config.yaml
d_model: 320
n_experts: 128
d_expert: 32
d_shared_expert: 192
router_score: "softmax"
balance_loss: 0.00474
balance_bias: false
shared_expert_gate: true
lr_router: 0.000665
norm_eps: 1e-06
optimizer: "adamw"
beta1: 0.9
dataset: "wikipedia_en"
Below are experts of layer 5 (counted from 0) of a mixture-of-experts language model. Rows are named gate (a neuron's input weights, with its number), up (a neuron's input weights, with its number), down (a neuron's output weights, with its number) and show model dimensions 0-79. Each number is 128 + 24 x the weight over its row's rms, rounded and kept within 0 to 255.
Before each expert's rows: "comes after" lists some tokens at least twice as common just before its tokens as in all text; "comes before" lists some tokens at least twice as common just after its tokens as in all text. This comes from a sample of Wikipedia text that the model never trained on. Tokens count by the router's weight.

# expert 59
comes after: ")", "0", "3", "6", "4", "5"
comes before: " ", " —", " The", " —;", " In", " \""
gate0 [183  97 121 123 113 157 115 128 158 119 136 138  90 103 148 128 132 138 123 152 157 114 114 142 178 131 131 139  87 128 129 161  90 175 136 103 149 114 133 138 117 143 132 135 137  90 150  94 123  95  98  92 188 143 122 124 102 134  99 108  94 104 125  86 136  64 172 162  89  97 109 132 141 156 119 150 151  79 108 165]
up0 [116 133 137 145 139  93 141 136 135 123 138 115 147 164 164  96 175 128 110 138 100 121 164 104 109 131 107 116 134  99 127 169 170  96 162 184 110 133 125 112 119 114 123 143 148 124 133 140 129 180 109 137 112 130 121 142 130 108 142  97 104 121  73  89 127 150 101 160 143 158 144 180 116 134 136  94 119 132 135  93]
down0 [129 123 139 163 120 122 106 131 106 154 144 105 161 106 138 103 133 123 108 126  98 116 145 117 114 120  94  67 124 153 136 111 105 125  65 118 135 123 110 118 112 129 100 122 148  96 117 150 152 127 121 102  95 151 101 119 145 130 174 144 108 161  98  90 124 137 145  84 135 139 115 140 101 132 149 163 109 113 146 117]
gate1 [120  89 132 181 139 151 100 145 129 149 137 119 126 166 115 116 149 172 147 104 142 110  92 127 168 131 155 146 144 112 149  85 133 192 193 164 127 138 147 107 150 143 124  76  96 117 169 127 136  95 102 126 123 119 101 121 118 134 108 122 104 175 106 127 127 115 155 151  94 108 103 127 130 120 131 133 114  95 136 150]
up1 [130 113 154 119 110 122 146  85 137 135 168 124 108 112 124 131 110 125 107 110 137 154 137 153 113 191  96 137 102 124 109 130 109 112 115 121 160  93 109  98 125 130 121 169 145 123 110 136 144 164 109  84 118 110 102 156 119  86  96 118 159  85 109 149 108 140 113 147 139 145  91  93 109 117 172 127  97 120 138 113]
down1 [127 147 121  97 117 138 135 120 125 134 131 108 138 137 107 129 157 147 120 135 137 126  95 120 129 138  92 137 146  92 106 118  73  98 113 121 140 115 140 134 136 105 111 101 150 146 178 175 144 158 115 135 166  81 110 108 112  74 135 107  93 115 127 115 173 131 126 144 153 115  78 105 138 110 119 141  93 148  72  89]
gate2 [ 94 114 163 156 118 125 107 110 103  84 130 129 112 130 130 113 138 126 153 164 106 122 114 123 113 145 129 136 112 169  55 114 124 177 179 119 113  83 158 113 164 129 135 108 185 107 141 112 133 151 145 110 163 114 137  87 113 118 110 157 133 132 121 128 123 140 118 119 127 134  93  95  72 163 150 102 129 114 177  97]
up2 [122 117 143 122  59 129 107  87 103  85 168 112 170 102 145 122 115 129 107 120  93 140 147 136 145 149 116 126 128 141 109 115 153 117 146 135 104 150 134 126 113 111 170 138 162 122 143  91 129 105 155 134 181 106 126 152 138 100 118 116 119 154  95 130 172 138 132 105 182 165 140 180 101 164 130 137 128 156 166 106]
down2 [104 121 147 116  98 130 142 143 144  84 119 129 126 127 126  86 191 135 106 143 131 116 118 152 145 103 113  69 138  91 136 135 164  91 144 147 118 131 146 111  86 107 129 132 147 130 133 124 111 129 154 132 105 166 156 123 138 116  87 138  98 106  98 152 137 154 159 128 162 122 185 149 133 137 140 111 123  96 130 154]
gate3 [130 110 105 122 136 135 117 154 135 126 117 110  98 135 103 131  99  96 134  81 116 119 156 170 137 122 161 140 132  99 126 136 139 115 112 173 119  87  93 128 101 114  90 121 122 138 147 156 145 130 105 167 127 115 134 137 131 138 178 147 142 145 155  91 119 112 113 185 108 138 183 156  98 101 145 186 100 160 166 129]
up3 [122 127 156 135 119  99 176 142 150 167 152 142 155 172 126 103 173 109 131 128 145 121 156 136 102 112 126 125 126 104 144 150 142 131 148 143 165  78 136 157 167 137 107 151  96 109 150 153 113 156 116 134  99 153 132 101 108 121 162 186 163 146 120  86 140 106 144 113 121 157 100 130 122 145 129  98  98 121 144 175]
down3 [129 126 119  90 132 133 133 109 154 173 143 135 152 106 149 120 115 137 154 147 128 121 136 117 124  90 113 154 114 100 121 151 147 106 140 136 131 152 129 104 104 139 120 115 156 107 106 124 147 108 155 112 118 148 104 105 112 125 131 141 133 111 123 105 196 123 120 123 106 177 141 119  99 193 106 180 163 120 145 164]
gate4 [130 137 117 158 131 163 130 134 162 121 128 130 121 128 122 148 168 124 110  92  97 118 121  99  81 127 103  91 172 120 149 119 120 161 113 109 123 133 163 107 103 108 133 145 145 106 143 113 104 156 106  98 174  90 101 104 146  86 176  98 119 125 117 150 103  94 103 165 106 152  99 153 123 102 141 141 121 110 122 108]
up4 [ 99 133 109 119  88 103 130 106 128  90 122 157 102 151  98 102 135 140 120 119  95 105  94 117 128 144  94 130 187 131 111 133 118 131 136  90 139 115 160 129 102 157 107 146 104 114 121 153 127 144 167 128 156  82 178 148 185 142 157 146  88 121 108 147 172 124 127 103 122  97 157 138  90 127  98 154 116 173 123 134]
down4 [136 104 130 122  99 139 177 120 112 152 103 114  99 148 113 134 131 123 122  75 104 121 169 158 114 126 147 176 125 139 156  95 120 125 125 122 126  85 126 172 133 125 182 120 157  74 131 111 139 114 107 129 139 139 107 128 117 116 123  96 146 163 123  98 168 117 132 165  61 187 135 129 152 145 121 140 164 187 126 137]
gate5 [116 117 157 129 189 110 135 135 130 109 119 133 129 137 121 150 108 154  70 127 100 164 131 109 115 101 149 186 125 122 144 126 139 135 145 131 136 148 122 105 133 122 154 127 134 121 124 162 138 107 116 152 120 135 119 121 116 143 107 168 130 138 130 109 148 180 121  99 112 129 134  97 179  94 127 184 154 115 174 134]
up5 [108 148 137 146 136 146 142 116 156 115 118  95 142 112 139 100 138 119 106 142 157  79 169 100 104  75 105 120 112 121 137  90 113 157 144 100 111 168 110 132 103 133 148 104 126  96 132 183 162 137 138 167 126 117 102 132 103 108 168 123 132 130 151 125 163 121 139 102 109 116 167 122 182  85  73 141 100 113 149 158]
down5 [120 114 133 137 120  81 115 139 141 153 139 170  84 131 126 182 117 145 113 130 148  96 114 154 129  63 101 101 102 147 103 137 104 160 159 130 105  92  97 117 106 138 120 127  88 100 111  96 141 114 129 144  94 110 129 151 115 168 115 136 137 112 125 132  96 125 110 100  84  96 131 143 133 131 121  97 172 114 141 149]
gate6 [ 78 149 121 137  85 125 155 129 149 146 145 116 170  83 146 136 134  98  93 174 131 179 131 147 103 106 142  92 148 137 132 103 122 100 126 119 129 110 153 108 167 137 152 117 127 151 172 124 130 102 112 108 128 124 170  78 161 127 142 129 106  90  89 124 136 134 128  87 129 134 121 116 137 136 101 150 130 154  80  99]
up6 [118 130 129 105 131 116  95 152 117 132 122 119 108 120 106 143 133 122  96  97 159  95 121  92 127  94 134 158 141 100 126 104 108 136 158 140 136 168 150  75  75 138 137 167 136 143 168 136 121 146 101 144 109 158 144 153 131 147 143 168 157 134 131  88 133 156 143 125 145 169 121 116 166 111 124 113 179 107 109 111]
down6 [136 112 141 118 169  87  95  98 176 144 105 132 152 169 124 115 137 105 135 133 102 129 142 124 145 105 149 165 105 122  87 123 103 102 135 123 168 140 134  75 128 173 143 107 111 119 153 148 108 160 120 101 119  65  76  76 133 145 171 135 122 132 162 115 115 152 126 111 185 137 132 137 101 110 113 162  92 146 151 124]
gate7 [105  87 158 116 114 101 124 126 109 137 167 125  97 110 119 109 162 142 125 116  64 119 139  91 119 111 119 161 115 142 115 110 117  87 158 136 129 138 128 179 160 148 102 135 122 100 163 140 140 156 125 180 163 103 144 137 137 113 114 140 113  98 139 133 119 129 167 112  91 137 120 152  94 152 157  75 135 152 133 156]
up7 [117 112  89 124 126 123 117 141 155 174 141 119 160  85 106 126 125 141 141 108 138  96 152 112 128 121  99 126 133 122  92 111  87 161 141 116  95 163 105 145 136 140 151 145 130 112 140 102 176 103  98 147 114 123 108 110 104 131 175 111 116 119 116 191 138 128 146 100 145 138 115 118 116 165 144 161 164 143 130 125]
down7 [125 165 114 115 128 175 122 123 119 117 122 104 136 115 189 139 158 181 128 118 152 139 137 124 119  96 118 149 144 114 151 122 165 103 119 131 146 113 130 122 125 164 104 157 109  97 103 122 126  91  73 124 138  86 142 112 146 130  98 150 163  53 151  84 121 116  75 140 127 148 149 102 172 134 140 131 150 138 123 134]
gate8 [133 105 136 118 143 142 115  94  74 102 139 111 106 118 152 134 132 127 140 109 105 133 148  98 144 112 124 108 128 107 132  93 141 153 101 143 160 151 135 131  81 102 122 138 122 173 153 105  65 170 111 154 122  84 136 131 203 127  99 127  95 123 162 131 105 139 152 137  84  85  98 137 106 120 118 146 146 118 131 137]
up8 [117 125 166  95 134  99 119 145 127 142 172 140 127 112 132 123 127 138 107 134 107 136 137 169 108 136 108 129  77 122 111 176 130 169 147  58 106 123 170 161 129 104 144 160 165 116 122 142 167  78 124 110 149 165 106 151 113 140 177 138 150 109 116 122 164 149 118 115 106 145 163 116 171 123 149 105  97 132 107  90]
down8 [162  91 145 134 138 107 136 148 114 134  99 167 105 117 102 152 119  94 163 115 158  85 153 143 129 138 138 131 110 124 142 110 100 159 130 131  99  86 162 150 124  88 160 112 113 124 138 116  80 151 119 179 128 133 170 137  86 179 137 128 122 106 127 170 134 137 107 154 102 147 129 113 133 138 141 101 112 129 150 155]
gate9 [105  87 139 132 168 143 131 150  98 105  81 120 128 129 160 156 118 132 114 114 148 143 100  72 125 116 114  83 169 168 112 130 143  92  85 103 129 127 111  67 140 161 114 134 160 149 113 129 117 160 133 127  72 133 122 169 129 113 101 172 146 103 141 142 175 160 161 154 143 139 126 138 140 153 106 130 135 138 137  78]
up9 [122 132 131 106 125 112  84  96  72 124 150  77 115 121 154 144 121 143 148 114 143 146 174 124 153 141 115 118 143 144 164 140 118 140 135 139 150 130 187  91 104 185 107 161 100 117 143  70 138 154  92 153 139 141  97 116 136 166 147 156 173 127 137 140 120 129 181 129 151 150 118 134 126 119 109 166 146 118 103 149]
down9 [148 112 100 117 119 118 117 115 174 137 133 126 142 149 129  66 106 131  93 125 171 141  92 102 135 118 129 113 131 152  98 135 132  97 151 102 122 128 104 123 144 146 112 103 134 148 137 139 115 101 136 115 115 130 128 124 134 114 133  91 124 147 156  91 162 129 129  61 123 121 160  87 113 119 103 132 121 106  97 105]
gate10 [147  99 151 140 140 161 149 138 123 130 129 116 120 124  86 131  80 141 101 142 188 158 165 147  98 140 145 136 163 129 143 165 155  85 104 154 119 117 113 172 137 139 149 123 149 115 155  91  89 101 169 108 110 185 160  88 109 109 132  84 120 100 106 119 137 126 160 114 152 154 133 142 100 138  95 150 116 118 100 133]
up10 [119 149 121 101 143 176 131 119 114 112 125 118 153 141 163 129 125 119 178 113 157 119  97 109 141  98 126 116 120  90 104 135  88 136  94 113 164 151  90 112  87 152 161 151  72 110 136 133 129 128 118 117  99 116 158 151  97 133  90 137 161 143 181 160 158 179 127 116 100 154 107 132 184 105 114 179 125 122 169 119]
down10 [110 121 117 121 120 143 121 116 104 112 130 142 133 123  88 154 111 101 158  95  82 112 154 133 154 121 153 145 121 161 179 151  97 157 122 119 114 128 117 124 138 173 148 105 133 149 166 103 102 103 135 140 131  77 134 109 111 141  96 141 145 126 123 102 125 100 137 171 136 113 162 127 113  83 119  83 130 142 161 122]
gate11 [130 147 106 130 120 111 111 137 116  98 137 119  98 138 176 146 131 154 132 147 119 122 125 120 124 153 177 128 144 128  87 119 144 122 119 141 182  87 159  77 133 105 128 126  96 154 121 134 135 134  72 134 105 110  98 102 134 117  71 125 143  66  74 147 112 149 121 121 127 101 126  90  97 122 143 114 109 146 151 120]
up11 [100 139 130 101 140 179  82 135  96 124 137 118 142 137 143 104 112 125  96 114 124 116 113  99 119 106  82 126  59 135 113 119 118  91  79 127 168 146 113 130 120 122 116 158 136 163 142  88 174 140 132 139 130 116 154 170 129 135 154 158 169 145 151 180 141 159  95 126  94 150 146 134 104 116  97 120 158  99 132 130]
down11 [143 136 136 180 178  72 122 134 100 160 151  97 166 116 104 109 109 120 147 129 156  97 128 130 103 149 142 147  97 142  99 126 105 126  52  95 124 119 118 147 168 110 133 138 137 129 117 156 155 142 116 132 167 113 133 113 123 119 110 138 128 147 122 117 116 107 105 127 137 152 123  94 158 169 132 115  79 163 127 107]
gate12 [119  89 188 165 143 104  95 126 132 150 175 107 132 121 130 126 125 124 146  98 129 136 134  96 157 122 175 122 136 158 121 143 100 130  97  84 162 109 180 107 135 118 113 122 150 131 119  89  89 146 123 173 130 163 136 120 149 136 133 160 110 132 101 133 123 119 127 155 125 121 116 160  98  94 123  94  57  90 103 125]
up12 [106 146 138  94 110 118 131 124 126 128 131 128 176 135 133 138 116 115 140  98 146 107 112  99 100 147  93 114 119 111  88 116  99 113 145 127 117 148  92 166 145 104 150 149 135 102 124 129 136 133 151 138 133 133 154 178  78 121 143 106 164 164 109 134  86  87 123 156  86 151 114 120 122 114 102  82 141 147 128 169]
down12 [124 141 170 160 140 146  94  91 121 149 131 137 118 141 145 188 155 165 125  72 114 151 135 118  99 124 131 173 113 125 161 125 112 126 151 135 123 125 163 156 133 148 182 173 152 130  79 127 166 143 135 139 117 153  81  97 169 150 119 148 168 100 153 155 113 128  61 158 130 145  86  94 100 144 108 164 140 157 119 165]
gate13 [112 154 176 134 121 152  82 138 144 156 135 171 121 124  79 119 104  96 123 149 137 112 120 127 156 128 109 161 129 153 110 145 163  85  84  99 124 122 129 128 148 129 136 114 153 127  88 142 122 127 136  97 117 138 102 116 122  71 183 120 153 153 135 139 142 113 104 140 114 144 145 138  97 129 123 128 138 150 125 109]
up13 [117 123 181 134 106 130 150 150 140 143 130 115 169 125 150 113  72  83 130 148 127 110 105 160 137 102 133 139 144 147 124  93 142 109  82 109 133  97 145 143 141 136 125 105 126 160 140 183 165 100 165 117 126 131 149 142 158  57 157 187 105 109 140 160 149 158 178 140 128 155 129 149 120 133 126 116 142 171 132 114]
down13 [152 121 106 104 131 154 126 129 140  79 131 132 143 132 131  63 135  84 138 109 118 107 158 143 134 137 130 145 152 103 115 118 124 110  97 164 112 125 126 146 133 122 156 150 121 115 135 166  87  95 145 155  96 110 163 119 136 125 116 109 105 133 114 121 122 116 170 139 158 134 135 125 144 119 115 100 108 119  93 154]
gate14 [123 140 170 197 119 125 128 136 162 152 138 114 126 126 104  90  94 118 154 138 140 116 122 152 170 106 117 124 167 134 125 128 150 129 118 139  80 133 148 139 130 118 118 158  99 144 121 136 120 133 116 107 155 152 125 125 158 141 197 141 103 145 119 135 156 102 158 101 114 121 106 115 108 159 115 118 129 152 128 158]
up14 [120 173  92 160 145 128 128  83 110 100 122 126 113 117 133 159 122 101 134 109 144 108 151 107 140 121 145 117 143 122 118  84 119 160 116 138 122  99 118  97 120  95  91 142 129 112  97 151 100 139 104 130 117 101 127 104 127 121 133 106 109 105 118 165 171 120 118  97 162 149 148 147 191 130 140 117 188 137 156 147]
down14 [ 99 114 122 130 112 139 119 164 111 105 116 122 117 158  78 112 155  84 150 132 103 132 115 135 173 128 121  97 166 136 175 121 135 162  98 152 114 110 103  96 184 133 137 137 162 128 150 136 113 119 135 115 105  52 146 130 110 105 147 104  98 153 127 122 108 115 170 122 159 109 136 126 116  56 101  75  92 127 111 103]
gate15 [ 97 126 143 137 147 104 145 126 122 139 181 102  74 127 119 138 142 144 107 117 127 114 108 130 129 147 118  89 136 156 131 114 151 102 132 142 101 136 129 103 148 177 169 143 114 138 160 142 145 134 122  78 152 129 146  84 180 142 144 108 129  61 101 145 133 160 183 124 141 119 123 118 127  90 156 137 162 145 106 137]
up15 [106 100 130 112  92 111 123 142 146 131 170 131  67 123 150  64 194 143 133  96 112 146 129 109 144 163 125 111 133 121 135 171 151 112 159 169 118 129 130  96 107 159 106 165 111 147 133  97  83 125  95  94 149 150 141 144 141 138 131 107 134  90  91 142 126 131 125 102 138 117 146 139 121 132 117 159 169 120 105 162]
down15 [134 100 100 116 130 139 133 129 184  95 112 126 159 110 169  89 151 127  65 171 148 140 138 173 120 149  99 100 159 102 115 114 159 100 112 115 138 125 125 121 128 193 107 110 101 141 147 155 114 121 142  98 112 100 111 140 115 105 154 134 107 123 108 167 128 141 174  73 192 158 134 131 125 158 145 177 143 120 121 123]
gate16 [108 140 138 130 113 120 112  84 122 106 162 135 115  63 175  96  99 144 127 160 108 130  85 120 155  98  80 132 165 135 171 142 121 134  79 109 134 132 102 136 137 143 115 156 105 141 128  98 168 164  46 150 170 125 156 128 143 157 144 109 101 123 145 121 107  93 129 126 124 164 134 126  86 122 151  87 121 112 122 149]
up16 [121 108 131 111 162 133 100 125 122 130 110  89 149 151 145 107 132 146 133 127 102 138 148 167 127 101 155 150 112 116 108  70 149 122 136 122 143  84 139 150 125 111 142 108 152 142  77  89 127 136 126 123 152  88 129 156 110 160 122 181 138 143 167  98  87 115 103 138 128 179 145 104 137 139 165 147 154 101 118 118]
down16 [138 103 132  81 113 139 140 147 140 115  97 113 103  92 141 121 125 148 143 119 126 113 114 122 148 115 139 138 100 149 103  91 141 102 118 128 163 126 117 100 168  97 142 108 114  98 111 156 147 158 126 105 103 117 140 151 114 134 112 137 124 134 165  69 134 108 140 121  96 137 123 145 163 135 136 118 122 144  99 139]
gate17 [169 139 150 156 164 128  97 143 103  98 122 148 132 120 150 152 132 127 137 128 133 160 107 150  76 138 159 126 142 134 107 143 107 104 112 152 107 143  91 124 136  95  97 107 132  97 159 136 148 121 150 142 138 124 124 102 109 107 118 109  98 120 167 133 171 126 135 162 137 114 136 148 108 166  98 123 129  96 101 113]
up17 [194 133 126 101 131 138 115 138 148  99  99  55 148 184 159 105 141  98 120 147 160 127 147 110 120 133 114 177 127  92 129  88 117  97 162 162 135  93 154 135 152 119 134 107 133 144 143 128 128 164 132 117 131 145 149 120 124 112 125 130 108 128 114  96 137  94 167 141 127 184 117 160 176 154  92 135 110 102 107 160]
down17 [120 145 147 115 170  95 126 122 134 161 129 134 112 157 150 134 125 148 101 147 147 126  93 124 153 134 103 113 112  83 145 164 179  58 165 182 146 145 176 122 114 116 145 114  76 143 139 157 144 143  98 137  58 135 144 118 138  89  93 133 175 111 172 174 136 157 141 110 133 153 158 124 133 175 125 137 112  88 143 125]
gate18 [154 103 105 149 137 114 169 114 141 136 131 117 128 110 148 121 115 124 181 162 130 130 163 163 165 120 100 109 126 111 134 124  95 132  90 152  94 138 166 154 120 125 109 108 125 131 161 109 133 133 135 156 142 142 128 111 137 124 119  92 106 176 111 150 165 119 112 110 112 152  77 192 103  98 111 118 150 126 148 110]
up18 [152 103 126 128 136 120 160 135 104 152 105 149 120 115 131 117  92 100 124 121  97 136 152 103 104 134  97 125 129 130 102 136 164 133 157 166 157 170 102  90 105 141  96 123 150 122  89 155  89 132 160 152 133 134 142 109 129 131 129 128  90 174 133  94 135 166 105 129 114 133  85 166 105 155 129 114 146 140 151  71]
down18 [ 99 105 136 140 164 133 131  86 139 157 155  95  82 121 112 102  76  91 119 145 105 132 146 144  86 126 115 151 136 121 125 130 108 163 148 141 129 123 128 166 131 131 110 135 131 167 141 142 149 129  89 160 157 111 135 165 106 140 146  96 114 118 108 149 152 163  73 152 126 151 132 146 129 155 132 108 117 152 154 136]
gate19 [106 175 131 103 120 114 144 146 147 100 147 140  99 133 150 111 100 112 120 153 143 123 106 125 134 168 127 125 193 120 126 131 138 127 137 133 110 133 128 101 199 148 121  89 155 113 107 106 136  93 148 101 142 132 116 112 123 124 143 116 106 119 105 173 112  98 131 131 101 124 131 152 104 124 108 114 144 154 104 156]
up19 [174 118  92 124 145 120 114 144  94  92 162 158  73 113 141 135 184  93 124 108 125 163 136 101  77 165 117 204 122 140 102 136 107 133 120 129 140  91 136 124 147 136 145 133 145 130 123 117 122  84 129 137 139 131 121  91 125 122 179  93 120 107 110 166 124  80 142 113 142  99 131 159 123 132 107  84 125 150  93 105]
down19 [105 104 115 126  72 134 149 143 170 123 135 144 125 101 120  90 150 155  92 166 141 135 114 157 157 140 109  97 168 136 131 156 130 120 133 138 143 107 158 135 148 131 137 126 136 163 129 156 147 125 111 150 124 132 159 104 128  76 133 145 103 132 116 206 163 157 149  91 143 171 163 138 156 126 153 172 130 100 123  91]
gate20 [170 125 145 132 190 128 141 143 135 119 130 116 118 167  88 122 144 158 129 107 121 126 122 143 135 141 154 151 134 150  96 129 157 151 144 110 134  96 142 126 143  97 133 135 135  89 120  87 145 111 136  91 113 161 130 140 118 140 115 157 136 125 105 157 153 147 124 171 145  97 170 128  91 146 148 132 128 153 116 139]
up20 [127 114 135 144 128 121 147 122  48 162 143 125 108  65 130 135 115  81 146 125 111 168 133  77 120 129 114 127 148 135 150 114 111  99 118 103 160  76 117 144 116 134 117 117  95 139 168 160 134 114 117 142 114 152 131 108 116 142 144 115 120 112 157 128 108 146  94 156 143 143 126 132 153 122  84 125 127 131 129 121]
down20 [121 125 101 141 128 148  90 104 124  87 105 129 126 116 114 135  65  88 122 128 124 164 107 143 172 153 165 135  95 178 113 127  97 108  86  78 155 154 122 110 109 134 121 140  99 138 102 108  94 116 114 116 127 108 105 108 117 161 131 138  94 152 143 105 130 102 158 106 159  88 124 129 187 132 131 143 134 151 135 122]
gate21 [152 117 106 120 129  87 132 147 137 112  92 123 111 166 118 134 139 141 109  88 130 159 145 107 122 128 137 136 136 115 194 173  96 115 128 103 152 101 134 173 164 160 143 136 138 125 112  96  84 143  93  96 118 223 119 131 145 162 109 113 121 122 100 136 125 117 135 101 144 139 146 148 117 130 173  89 138 115 139 129]
up21 [141 139 116 147 138 109 158 167 172 121 142 169 113 158 111 105 143 137  77 123 168 151 139 126 136 142 170 108 105 129  97 149 111 147 120 134 178 142 136 127 136 126 125 128 177 120  69 109 126 138 169  93 105 164 113 140 107 179 183  98 124 120 153 109 125 147 145 123 114 137 134 129 101 106 112  75 119 120 117 126]
down21 [150 158 145 154  97  77 102  99 171 161 170 132 172  92 119 112 148  93 147 118 148 124 137 104 143 101 158 121 160 179 111 135 132 153 123 164 133 135 133 123 116 124 139 144 132 112 127  91  88 105 145 113 123  84 168 143 141 138  94 114 113 114 113 153 147 135 170 140 139 127 174  70 122 145 137 100 131 100 136  89]
gate22 [ 79 150  96 153 154 126 123 137  90 160 159  96 140 127  92 105  99 103 116 144 164 121 128 134 145  85 112  92 146 119 110 148 132 139 107 169 154 103 146 107 145 126 124 189 142 146 124 165 124 133 127 144 114 101 101  59 167 113 122 140 114 178  77  85  96 139 149 106 139 160 155 122 109 157 169 132 112 127 124 141]
up22 [170 123 121 124 127 157 122 109 120 139 145 138 137 122 119 155 131 119 160 128 103 135 172  98 107 153 107 117  93 131 132 132 150 111 159  83  56 156 138 107 135  96 148  97 134 142 157 158 130 138 119 124  89 139 127 159 153 160 124 135 160 123 129 153 125 129  98 140 126 115 116 108 130 106  94 155 137 141 182 144]
down22 [165 118 135 152 169 125 152 124 127 167 134 160 103 129  95 149 139 137 166 118 107 133 186 171 108 115 160  92 114 173 113 143  89 132 113  95 125 156 120 160 140 120 176 148 113 135  91 142 169 187 131 162 120 121 136 128 120 134 141 149 173 106 117 155 156 115 117 126 115 105 136  85 124 125 146 139 177 151 115 143]
gate23 [146 108 134 126 131 144 123 139  98 113 147  93 134 139  92 182 153 148 129 127 132 130 131  97 142 136 156 126 136 108 159 130 137 103 185 167 104 122 132 122 119 158 148 114 139 132 150 157 105 164 126 131 128 115 111 151 108 129 111 136 133 131 122 159 147 164 106 135 135 136 146 129 110 131  75 108 123 122 154 133]
up23 [184 110 161 135 124 118 177 113 116 151 133 102 114 167 154  88 118 137 137 173 158 108 113 155 104 144 127 134 129 110 122 127 126 144  85 123 132  66 153 147  98  99 128 139 126 127 106 159  95 114 139  77 125 153  96 110 163 130 128 134 116 114 113 165 148 109  96 144 114 112 123 132  84 122 133 135 139 163 172 163]
down23 [122 126 133 115 136 153 111 127 133 117 113  93 144 114 146 145 106 124 119 102 109 119 147 140 115 140 117 135 154 137 179 117 106 129 142 134 138 120 167 180 125 120 144 188 147 117 108  98 115 107 132 141 145 143 148 114  87 111 133 117 127 118  89 160 121  96 126 148 102 121 107 155 127 142 137 154 156 159 108 191]
gate24 [126 123 110 159 100 155  66 126 148 157 167 131 133 119  99 143 145 168 172 155  99 116 156 119 110 153 122 163 167 155 107 115 123 168 100 128 147 140 140 105  88 133 105 146 137 130  99  89 125 113 111 160 122 163 151 125 143 112 131 111 139 166 111 106 143 103 137  96 103 105 130 123 173 160 110 138 154 138 149 137]
up24 [132 135 132  86 142 111 138 135 118 150 112 153 100 145 148 145 121 125 139 125 136 121 107 151  76 176 127 118 122 107 132 143 155 101 128 107 107 152  92 145 161 159 119  97 146 146 149 165 133 128 150 127 121 149 139  86 124 171 111 137 133 105 164 143 135 124 119 129 106 163 131 142 118 116 135 124 177 106 119 137]
down24 [176 118 147 127 133 142 136 115  88 121 117  99 129  97 120 175 106 161 133 110 111 135 142 108  87 144 124 128 128 166 139 117 133 120 149 124 138 148 129 163 101  88 147 107 140 111 103 125 141 115 137 138 141 131 152 159 121 135 130 129 174 118 109 113  96 115 105 127 117 113 123 117 104 178 142 143 118 144 159 103]
gate25 [132  90 153  98 140 109 123 175 137 157 111 123 145 106 117 158 116 127 149 123 193 138  94 138  87 109 132 158 155 118 134 119 127 128 128 115 128 117 184 137 122 111 153 118 135 136 156 132 152 123  95 118  88 135 142  95 113 132 116 116 155  80 119 127 134 148 134 110 116 165 149 148 165 150 141 182  86 144 152 126]
up25 [121  69 121 158 160 138 103 140 152 101 152 124 138  87 121 142 105 136 133  92 148  97 117 139 110 148 167 125  75 135 144  85 136 130 107 175 156 155 108 126 131 159 122 107 152 169 154 132 125 157  96 121 109 120 137  91 109 118 139 129 133 138 139 121 139 100 158  90 149 147 124 131 109  97 117 125 118 113 103 142]
down25 [122 143 105 110 107 159 155 112 172 125 117 106 142 123 103  97 119 145 162 129 132 117 142 159 126  98 136  93 143 101 150 137 133 111  98 118 144 194 113 116 124 125 111 118 126 130 171 129 127 101 134 104 157 152 101 101  89 111 108 159 159 187 104 122 154  95 138 132 136 148 112 119 142 175 164 160 125 145 113 133]
gate26 [123 131 142 162 111 110  90 127 162 154 167 128  92 119 137 147 148 142 167 127 191  83 136 126 163 121 133 158 133 115 155  97 126 111 107 123  92 150 115 122 110 131 136 179  95 149 140 146 119 141 113 116 129 185 132 125 125 138 119  96 176 126 101 163 145 136 127 135 135  84 126 116 135 101 118 122  88 118 104 115]
up26 [142 150 132 135 111 151 176 135 140 118  89 189 141  90 179 140 137 123  95 152 149 158 153 126 130 142 121 144 165 137 112 148 154  89 157 151 180 123  83 141 156 106 116 124 129 100 146 115 126 132 151 133 138 133 115 101 108 118 134 108 166  95  95 121 143 133 112 111 126 108 129 131 103 148 100 100 148 165 133  97]
down26 [179 103 141  89 114 111 150 123 119 133 140 108 143 136 144 157 128 168 139 104 146 124 109  95 102 144 103 139 106 136 115 133 134  81 139 149 129 109 185 147 146 137 145 135 123 154 108 143 145 115 111 123 120 151 164 150 153 131 110 159 172 161 124 100  83 107  94 120  61 137 102 109  75 150 151 141 149 115 111 131]
gate27 [154 105 114 109 112  99 138 120 154 131  82 156 127 142 126 126 189 145 145 100 118 151 131 107 153 147 132 153  98 132 128 122 109 159 161 125 112 122 120 150 137 154 130 153 136 142 116 100 113  88 117 131  92 140 134 144 125 141 111  82 177 128 110 151 131 120 121 134 151  86 109 197  74  96 144 158 136 138 100 131]
up27 [180 148 142  97  81 118 146 108 128 106 138 149 109 131 139 131 176 107 110 140 140 112 139  69 156 109 168 131 130  87 112 128 130 151 142 108 124 142 128 109 119 139 116 133 112 170 105 103  94  99 134 110 128 170 160 108 130 134 118  91 136 118  96 109 107 135 147  65 132 119 118 172 169 128 167 114 128 104 142 143]
down27 [180 132 129 123 109 124 120 145 104 102 115 113 125 136 155 119 152 149 131 136 115 149 160 161 128  61 131 127 140 145 127 119 101 106 156  86 118 163 171 165 127 108 117 115  93 118 136  90 109 127 141 136 160 131 128 145 147 137 139 127 130 110 125 105  98 132  90 105 128 141 103 140 121  83 140 119 148 120 113 139]